{
  "d_expert": 64,
  "activation": "swiglu",
  "balance_bias": true,
  "n_groups": 8,
  "n_kv_head": 1,
  "norm": "rmsnorm",
  "rope_base": 10000.0,
  "init_std_qkv": 0.0456,
  "init_std_up": 0.0652,
  "lr": 0.00729,
  "lr_head": 0.0122,
  "decay_fraction": 1.0,
  "final_lr_fraction": 0.1,
  "dataset": "wikipedia_en"
}
Below are experts of layer 2 (counted from 0) of a mixture-of-experts language model. Rows are named router (the router's row for the expert), gate (a neuron's input weights, with its number), up (a neuron's input weights, with its number) and show model dimensions 0-127. Each number is 500 + 25 x the weight over its row's rms, rounded and kept within 0 to 999. Numbers have three digits each.
After each expert's rows: a language model's description of what the expert responds to. This comes from a sample of Wikipedia text that the model never trained on.

# expert 47
router:537503533561474462519523516504517479490472501538534463517486499459495484536520532511468515461494478487520445496555534474527462496509511489477536503535488489473495501474490473509505504476483500510451512476483485464493546483485469540483460524486525530491534501490550482502516453518544492493500500518526461523495532523501521530481533475471505510472492492493473490475502500468522527532478
gate0:519470528490529510517517547512532468460472498464506472514475499462483520461478460529544463540527482500489500476525480472483491457501510469525525464537485471480490486488508527536487517469515548487484489491488493511489552433517475508511510492512500517513479459513562506489492519454490487516501484489479486493525453539502486544520485482516499498493532507526546489494498492504507530532541
up0:478515505419485476471481497511496493486478507456507523465458495517493479493514499509467477464540516479508495501484506468489490477493502465462488488505469489440473470522475502496528508492484525501517491489451499486504513496488463507515502483497481494429473484502547436493481505514519522489452484509525516514497428510481479528483518498532510483501512519483546529488462515504454526541534
What it handles: Sentence-final periods. Periods ending sentences before a line break or new sentence, plus the cc piece in accord, accepted, soccer, successfully.

# expert 52
router:508525559483499512521503572517501476544480497523499496510518508513486513524494524483439513483487484509504512501506515455512471548459547540451495493549509488493490509457479477484517535485480497509480489502484514486477527485478478544465472519512493504500516462482513518517478503535514504475496529524502396523483531524540522516481508518528483547514525510492509509488508510482526496507506
gate1:468505498517517518475531528504528475517525526500492524518497489494520481491518431510454521483544473542491483489496491509498506502526498498513511534475474483511512470500461481509481552504529502442505538497535489505557517514535499493495494546529534477484561497477473495510512460550479486521519454512564540517470520513474517531540500472511502485529484469519485496472503482526509486474511
up1:512504508450509527502468508519526438455508500475494486500491505477538478489488491456485498488479495485456514525470547451453534488480506500499512466521505492468506513507421535483497505483494490470526478534481501476498516500519495508508484518460519493513549449515512516480536484490505481488520500480513499527554494509514487503516492524523499513456500572519529475529508465535472548518505
What it handles: Past-tense verb endings. Verb suffixes ed, ated, ing completing verbs, and past participles like used, made, released, usually followed by by, to, in.

# expert 48
router:539472537531477476574486543514530484509495495510483451485517457472507464554507494487475488492474505508511467480517503476549519535480529541499542496528473483497472516453510467490524510456498503484477495444517506498473509491509505485509457553488501533490511510489535493507508483536510515446477541500496497497506504523533534508513525556487506548495488500498504500478515503458505501526488
gate0:526531530520503518471486502487509468509469482484477517503484502490544458514529528469434531418465495494486511514525489486532531492483545499547514454507492507507484527471499520499509518533476495517494465523469507495490527507523535489519510509470499478502478498460515517537506518528473474499512487479494463519531479438500448480479526533496507530439484515517480497460511492474501532492512
up0:485525534535481519471517550492463512522465510485445433508466488475507516515544503500495541494509510514486508509484508490537476532498530492512498454503500487522453492491495525503548528554502511510526464488487497543497503527505482462463504517443519541542446539473506477495476477484511512497513431495535521473484518476508488513493519487485512489486506487524481534493505490501508545490492
What it handles: Periods and opening parentheses. Sentence-ending periods and opening parentheses before ages, countries, conversions or notes, plus slashes in URLs.

# expert 63
router:507518507493461506490481528503522476537479491530503453501513499474522503544479484491481484476510495514530449502500523491507491524503504469473532481507483513452491495522525514491493513489492494521438477457518527481472519492494475580472484500502483515486508501455531508493488514527522475448498509551517450514523532527540527543468516536532527528490533511465508462496481468486554513516504
gate0:450496469485465509475466513485493488483460522512495462474519448534512499545501485481462505472544468495501474472516508467501535505480491500520491500463511498502457479509524489465491491510486495532470447462518482505501470473492501579493506487498498503525519492472432527524469460539518470472498485487502503515481501474528495563526514528524488497481469497524513460485487488528497512504459
up0:497544503541512513514490456502552478518525512487510500527526504436523504524513502483484533507514528508495528482501526534540453498518498484463502488518487505491489488501488508492536509499496534502501465534533522578517511475496515421501500501493508469493497497510471540497522528433468523531500500441482500509515492505514496490492528469457458507531516514515489472453514484461482489500526
What it handles: Suffix ing and with. The ing ending and similar word-final pieces, as in Framingham, bending, starting, plus the word with and pieces like ke, ck.

# expert 55
router:525488498535460518513497518524497451485479508507491465497461472506454471505456495483451481467491470473567507475514549504499491529478523534503503542568455504516508495498473480471496519465514495486526492482502492470479509521487461496474491516479506528499490486518536494499452507514508507498473522538510449509540478549516514533470496522490478498510504511474470462479524511504517548525469
gate1:506483489472520505545525495545482521505529520536453507525509473522501521484530529510522484489537441480507490500541501530468509489500541446540528512478510470552483494543530462517506517517524501485522540502501496518506508519533490475504482513490487490461523517482513533481480554484469482537447513507507471502474468474523465510507512476502502495503457477510490425492496490470535519509509
up1:500525434485497490488508497539514480485479499495463519463514518519468479535493502530504510480513479490506481478525501513505466530506494455555525492519504544484513476505498529515530518461488497455425511518477505482508473490509474462508513489513511458505466470532503528538488478457527534499492478519458503474533530432519484497458525509497493485493475468529436498481506510509507498483473
What it handles: Copulas and auxiliaries. Verbs is, was, were, are, had, has, been after a subject pronoun or noun, plus as, also, not, only.

# expert 7
router:516516524525483497542498515520526476469480528509503458512480501440455490530492471491491492505489494522537498502551477506545499518512535483457499480534474508468498532464485502468491501451503483484480508480532507441514540477505495496482443494480484517444524517511525496516476494528496466493490506530525493534503473474502523569491537525497471497494494531522512461487503484473553512537510
gate0:540488542531453456520517485516495489498510492479484503461511505534495540501494466464546505439543487503524492515490500499478479487550475484466495478516464501455508492506531503498487523501501503551493520484523461456495475495461475525540462503496519516495494508492490496494502522463433494524478532548522505483471505499513467493539489467489500551519465469524483512497537491469512531521523
up0:521483501526511501488527516484482513487522525511513505489516549490519520489509490460454465470479546473468501511514504502459468476470542506475475447474513519503525523526453474511496497496473445477537492460490515487478520517534519475540501569484544486484470530515498494469467512527539509533526494485473472469534474492527534459480493499472489509480501491523480530507513525490478485463535
What it handles: k, li, co pieces. Word pieces k, li, co, go and capitalized syllables Ho, So, Go, U, mostly inside surnames and words, e.g. Simek, Sullivan, risk, US.

# expert 40
router:523515510499468469523490532539523456460496503551529485528477495516488429502516519480507511485479479512542453496478526513494506490482546528480498484521465494474515507483506465497545527469436480456497512469490499468490485492481476500474484517494464524473534476487522510525469506505525503489504498565536452497502501514514476543489513519478492521483529469502500500463498500485565516475493
gate0:546482539466490528508520535506489451491486538534512505485460497494499539458521513480516518516462525526524510463500492461522497523551494512509511529473539574465510503516514482481457488516507498521532522505541464523527453501516471516518502507508512499438496483474506553493527484490536515477547479521490460474485509466498502522512487527505501481499518478505491513474501485474488468544516
up0:506455530509515492501492492511462517521517503527466519504494489516510510487508483536500489540475492446504485553472470465528523519472481496484538503498488521476494473514435445490495472526455467509471508493488461454505497504463565465497475518475496516491436494473481504536519495494521457482474482545509485519495509463492495476519507471515528473495540480463495457500496519510511516533479
What it handles: Consonant-a syllables. Syllable pieces ending in a, like ra, ba, ha, tra, gra, Ka, in words and names such as constraints, Chandramukhi, Program.

# expert 11
router:557508493538471470511498512531533479507499521519522455458492505509475489544467501474506474480489475530523505498508533494515460509473557503489516539521440472505486524480468470524551510517503512491476484447514501493479536493476516520500480511509495518486529477527521539505533458516547488491497498506478486487499522536535522490499518521511496455471523463506529442504514508493491514552539
gate0:535535487492496515557531544524507506501527490522547461497482511497505468499491518497480496531490468460526469526500515509458515510553479464512484521518509494521541485469472479482451510552472512483450506468520491465520506480509511513500524498545518495526488520466529491497530516492554444520511467511489541473485502505515466536503530490526498490500468478464461471499509512507525538495475
up0:502488532542464503484511530505483498468521504510488500478515478453476501503465470508521486534524506446553511484502492445499467467568468475491499549455510512515521463490463503509470481505480506537484472489478527502483488485517499503567503558513501467491452510516508533466501501499532499500484481536478473534489485493505474540480497501487490495475483476474492526483513527524453521463490
What it handles: Name-ending consonant pieces. Mid-word pieces with doubled or liquid consonants ending names and words, such as Marsh-all, Lexing-ton, Brown-ell, payro-ll, sch-ol.

# expert 32
router:500467507523463515492512506512541482478478491494518473505481447472470511486516498475501482499498508509512515496479490470474509533457522492468539559528492510531481553457465517491518503458453490505482499473515505447478530476516464534452464524501476506477502491485537509535500498495501520472475527543539455483487534529472517566498497488453504498490543490481508477492496465499498501528501
gate0:489481500518511540523483540520500518466523512473475522461511505519516532531529503485523465471521476514498475534513503495553516534519477481512516534462483541513521527447486465514489548525464488502490489488483519503556540514502500521461467524521506486483507510508516482483521447513524504482437482502533462507487540492504488541507539470480490488525472485504478497535475509487449458507477
up0:495539491538516447481497514490538519461509505449491495498485497485528514507493503469451459478478563535492498461535518501518538501439492503537514506506506509479520500513485533535531522529466504503470473482488537485513506532497502500482517485487504479486536533510513477480533528450513486503553506485516442519493495489458548502498520502522488545475515499503452537533518488509467490497495
What it handles: Vowel-final o/a syllables. Word-internal syllables ending in o or a, often in Latin or foreign names and compounds: pleurocoel, ponderosa, Toronto, radio, studio.

# expert 45
router:462505504511428478519498526520505440459469520532518485482518466530506454511538482503473482502507519522513488478515544488510459515490525509439523510519421504473520540462515507481502510485483495483472496514515504440496508476513488516476476543498511517520516518493543503531472513479501506468512514529495472476492494473510485477520529532474463532484507514503497493509491478470530531545516
gate1:514499536478502496464513570519501490517551525490481508475491486521462492515533515549486542510494501534514482494491508505511499523454464535463461508479487505516499472484537473480495539481501441532520503522480478470437493481497503502438542535486498525479505487506466470475512537502497532512468487504540522500518486483503547466543509511492511514507468469543513541500481495497491494492489
up1:507531530471531496522505453476448485492509489472511488497506482485506528499493491494481472487460461519517510509453522506464493519451482514536529502496497483514487488542458479498511484493482470499518465467492493565524490527480498471513525500537454514477466468513510500527491479514479513483492459522536513531448566466512505501534503490549509473521530500498461502477524468477494549531519
What it handles: Syllables re, La, Le. Word-initial or word-final syllable pieces like re, La, Le, Li, De, Se in names and words such as Squire, Latino, secret.

# expert 61
router:495476509533465503511493528476545487515453514567543470511520500441499502519480512471482475455493485519479469504509518480529475487490500517491512505530472484499471483473456474477513513487484469476461499482500546504483519472462498516472483502506508546476551502509518507481513481553493504480526514531483490486499484504498522543505500519496513547471531501517452452512495433510544525495512
gate0:489523500501470515509521509536489476475519488518495516482516508467515503462494470496484504487502530473490465536507438493476520494491501512512552530527495496502512500501521502521509478471454512510452471514454471507511559483481458490516506509481456552504517504545499509480542472525543494494548490501471489433535496565467459528475504517483470501516510501530482507533498457498520527488510
up0:486490535478495521462436519533517532531476492481474497500494516473467509498543511512482493473523486509519505555496475455477539490486527446516544557486474478538497491499527483458500514503512507472452479463483505525520497453497509498480497453498484502538506468491492499532481469527492511502489480524502517517483506477523487461522502478535556489519548464461535522515492506487496461496499
What it handles: Possessive apostrophe and endings. Possessive apostrophes in men's, Laurier's, plus word-final pieces like ade, ight, ard and sports nouns Championship, Game, Stadium.

# expert 51
router:511512506494466448517520536507500469514483496547522500483499467499478481529470447492478487464464465525512473493491547468518498534504510498495524503524489504489467524517476486475505503485486519503453481467524486500519545513463475532488485538495495491490520504511519464541483488459510541449480512498499435477549492539503526501471508482491483551466533497512487505486490507481520525573502
gate1:513489440491471509500538519519498485528534480509503508514502466543499484571483484480424510499483480526462487511471461467512528476443485531526486478485515489493494513504464480494474506473537526555500495503519513515485537486505514520523474570514506512482537546522485503494508508495496516490454503492536465546518517513477487500523506520533540501503467517521519532530519500484511486494511
up1:473550519492513474493519529462521439518464514477493478460499549544516505455554521510470480476487510525513531528491483539479498537531420487487531492505480513477451478528446501508511482473476509497491519492462503492479506515500434522503517520496531507478474508474480492511522514493478525482472462492485525498499500495478491476488515480515516479509499477480472464500490498502549541498505
What it handles: Clause connectives. Relative pronouns and conjunctions starting clauses, like that, which, who, so, when, to, often after a comma or noun.

# expert 16
router:499509499505476428527496556523519482508506515520516458503522467475464482530498460478501467495480482540523437495487526474532499492506563504458512545510499484509504505498482497486535527496445482479485525527490486479467525496495492520468493529525470497492538492487514515473491496532533495486505504496477479505509467493526515487495476482451458484484496510504507465436491486435532531500507
gate0:531464515486500546558457545525533524517502562489501532522499513545527480493487473502524484509502529523522489488522559502465469459513496535497513502513496504499478502482506522525527514545476492502522490461530459463527518494501544484472425515510445528504495520510496466506483499475497491500537507514496462494466501482490470476472532483472520501499493494466501529462516498519480512477497
up0:505480522535469458486482459465517499511484493458507465489488501517500478468496484531496491495428496518539536522519526515501522447505521551486473519544508550521508526497494490486541485496523484451502501492480514489475514516528515505481463496516488505503506513460491518482490506542541473461494498487485545496489524516512484440466492497461484528464538505448471486456470533496505493474484
What it handles: ar/ur syllables. Word-internal pieces ar and ur plus words like Mar, Car, War, Bar, often in foreign names, as in Mukhtar, Earth, further.

# expert 18
router:507517518498467514528483551516529474470467529523486490488537488474479498522520509514506491435494493516530455491529547499528467503483514462496523507552465479486474525475504515478544497464486479490476493490505509492506513516474480496493451516497505513468505509509503497554480525517531514500495507514522461514487526519476496520485517509433486518443515535448545479513463497459548532494513
gate0:517536558488483483483484512505486521489453510504476521466508510549488508515476532471484487478501526519471510510489478551502497519488502466515497440495473491526521482490474530519501566494473518507510434507462488529481521475469511454510485507531480506462547523521538497504533480486521480514517515496513491492510514477484487490500457504537507492521543496508548482509513431524509512483453
up0:520491450496491444485447460550512546492465483496483495493497514522460513500507516513493489503490514559497493497523496515483509503501495551458485478499433487498495507508465471493545549476515505520526515484507490500496482468504524540495502491489495498514509526504499488513457490548530500474485485507515527477472530442460497506506515514533500498488488525519512534508573555509506481542533
What it handles: Name-start syllables. Capitalized two-letter syllables opening names, such as Ma, Mi, Jo, Je, plus the vi in behavior.

# expert 34
router:529501546510513500519522530526503468497467505560523470456514468509493473517509448486472481471483487527523452489529509487469492502503518478494519520545470512479507555520503448472539517504466488496527478477469505469476499485469500543489483516469523518486489486500539511513483474535538507523454535530453488488470524540511520498486553496489463519467503499532491472482485512467508511519503
gate0:496477520507479494506463506548504503485527493528509538531513504484544500492520478496453529456516492533498500502512476505532553495503448484506553495479504504506473510481474516484539500461489574516508451504521501509517485479534534506467467517479494510519497519484484520499524512529468527524464475549521522525507473506528507480539491452510498439518500523470503499493568495489502531521485
up0:554524535497528515468535491479502507474540543507521533501505505518441491513482472540524475518503510518508499517473536517519514521504491501478523521552478492523501455517518530463500469507460485512499525481541500525513496514470545508518522508502512489468472544507471455474505506483459485479491554538470493509476488543486498483491500483499502492552540499473482530460491487483526557486528
What it handles: or/ill word pieces. Word-internal fragments like or, ill, bert, ed, el, within words and names, such as Libertadores, floor, storage, Alberta, Maxwell.